{
  "d_expert": 144,
  "router_noise": 0.3,
  "norm": "rmsnorm",
  "norm_eps": 1e-06,
  "learning_rate": 0.00478
}
Below are experts of layer 6 (counted from 0) of a mixture-of-experts language model. Rows are named router (the router's row for the expert) and show model dimensions 0-191. Each number is 500 + 40 x the weight over its row's rms, rounded and kept within 0 to 999. Numbers have three digits each.
After each expert's rows: a language model's description of what the expert responds to; "gets" lists some tokens that make up at least twice as much of what it gets as of all text. This comes from a sample of Wikipedia text that the model never trained on. Tokens count by the router's weight.

# expert 8
router:560473520512530484529475470450523599565378526552533491467536539478463488473535544481508489485555461457550528578524438495493488468467450435479539467483482538534472519505576517459535524506451494461598520484572516547449509550579446513569474424499489574497539483483552493516495525506540486458486532463528522502521478445459490598432441508473561504552505553469555495481479481501503454567461465423548470549469537491506548513456454574466485439431482487531507478555565496493442516529478503499487544510554476465500523525468482458450516418474450510510532456481486514565521475454517474567
Prepositions and verbs
gets: " to", " with", " for", " by", " had", " at"

# expert 20
router:522460558521486445513477465438565548516415584547580542541565568460492492558547521534490461474536481490561533517493494464468511515443441456473555467446500531576458396573497523475558489510518435511568483476482530547461522476505460512470536456475521546495574466508509514520471501526464553514577522434539510482535413461526490514495449522490507525502511568498525485461391472476465479547470447480539472518453561497442523541431457536444494515516446446526488518525586514526479527556523538467465487520535472488496535561469499458489524476419452538536528515509448562539531551495485470537
Infobox list markers
gets: "-", ":", " |", "|", "=", " by"

# expert 2
router:475479512478563448535458501475580555528510545485483524503553500479545501481502503512490498486536525473513532535561392461459469426483498506458478457443512551555489489433490546486512507498493497448494574558538515546522568504501477505532495447517526527452526483476549501589470487386502555510498508500500470523547490469555508509464506501428535425591446523480550535549461472453470416468472479426521495540452539520493518545452491529501410480468444467458535481490553479477471479544459500502479447555593481523520543498490437426448547508451387511555512519489497542559526507472432460570
Plural noun endings
gets: ")", "s", ",", "\"", "es", " there"

# expert 26
router:532466512516518516512463510518519561558449501575560547478538514459538446506547551480517484426555465461547490498499511451456459476444495467437518476447549561558464489524539520452565486488477478425498516534497510550489495465571488515532573470520518520466556447457508571487509495427461523491583457502456507476498495460505540542498462522470576491525468548480519473493421458550416446536486425454580453521463566527496515591484464540519473506449478437503478556506532440483509474567425528523490468515499548527532540562440487446434575427477486519474470512511498534573566514522474465524
Clause-linking conjunctions
gets: ",", " that", " |", " when", " after", " all"

# expert 13
router:477485540508430547544531464486573547513536525528499540522530510454562485534490517471486465545533478490564520559605462449458457461482505510491490493505564551492492470469479530429495539536455498434486528521548564511506541538520452551503503513499519550442552505433553555461461483444523522487494471484485541567585409493498521558448492509490521481550456535479543487435453494499446467528438515515518405542480531447486513521496552537444473476461542473512479509491487516490473611573488522449476538537599526445603519508460385478493497476508463518516482548541492552511519452458455451541
Opening brackets and headings
gets: " (", " \"", ".\n\n", "==", "\n", "\n\n"

# expert 29
router:568463499492524453557469460453531548557464563568564586479550525477491491551541602501493491479592468486532439477536498461438508474441475481424490474433492535499512439533485511443540504451466543495527528471569550539481443497548464556522483460482522539470497436518515554534475496482487554479555464423515534488544476450467499544480441462437549487535432556475460454519449502464446443542478486454544474543482484520434539574432469573500479482523476477497544523492548502429469528491491554474448477490506513460543486517429528437498535435456432505550509523501458536531518530467451520476
Place-name commas
gets: ",", " in", " |", " –", ":", "),"

# expert 5
router:484465508481539501505498513494507531511486568597560506488537543442516464529532572458479484471587474465489519507522414485432457482467474488450518454415576528514478443504452532483558494478523506455463528509507525565473527469543493524526520503497539556463560428468562512500493454473495534479513513422499516456542520408468510518480466499507519519503435593491552546456431477453439484493421449441597449547474542491461536588514455528449452472469495430517529500483521509445441527506516563506497479500540461534534541531513429452504535463500437569529480559548490513548532501459416483508
Separators and determiners
gets: " |", ";", " the", " The", "The", ":"

# expert 19
router:569491487494517447508457428482553588508464528543476515457516497440493502506533534507491507444566539472546473541585460476436520473474481498458512450403537560493461467505514477494527522488505495473519546459488529519492458486530469529472464497541491494495540448471565511537461487412504519503495500460552493520533517460496521507519418530496527461519497542488539490477455436527440474571465410473554409548462568482485521584413511564494490470478523478452534538479525512419500527584460543523501564517530476528541549529475460401470603440432453471486550510512471576574510501478490470523
Line ends and In
gets: " |\n", "\n", ".\n\n", ".\n", ")\n", " in"

# expert 25
router:474448524499494508476435443458560522538521511490504538499536558428475474513559517490506465504526554466553466538610431498436450450485511480533570475516576513566446502468468543529494513511455485472498535479539518578490579493492422547502538507525472466456600476458547505559479470486512488547541566443536545498487455464520440481454447495506503509552502510477519519514488488461483476530504420500534472515457535530470559586448443557471469503436534497513508529452501520462450499535514571466506547533528446512502524500493442507509568454405420547538458477478486600551522513463417497520
Verbs, pronouns, adverbs
gets: " was", " is", " he", " also", " were", " it"

# expert 0
router:524437488519494455495479510485555596543419505549531565522543533455505487534547526526523468442550499440522470560481512456462478501432483492459544484515482549530463465500549497468517505502487529522584552460505542527508474537549466519509497482493502519485542434468500517559483497476476565486567532455522534581484433487482482521489466536465563524614500486476525468527450432485439456587426472467540450557528575505487529538466500529494464502498494511569496500522638486466439529600432549478493497497525499515504534533497482445436540446451457554534497457496482541589508478482443477507
Prepositions after nouns/verbs
gets: " of", " in", " from", " on", " into", " as"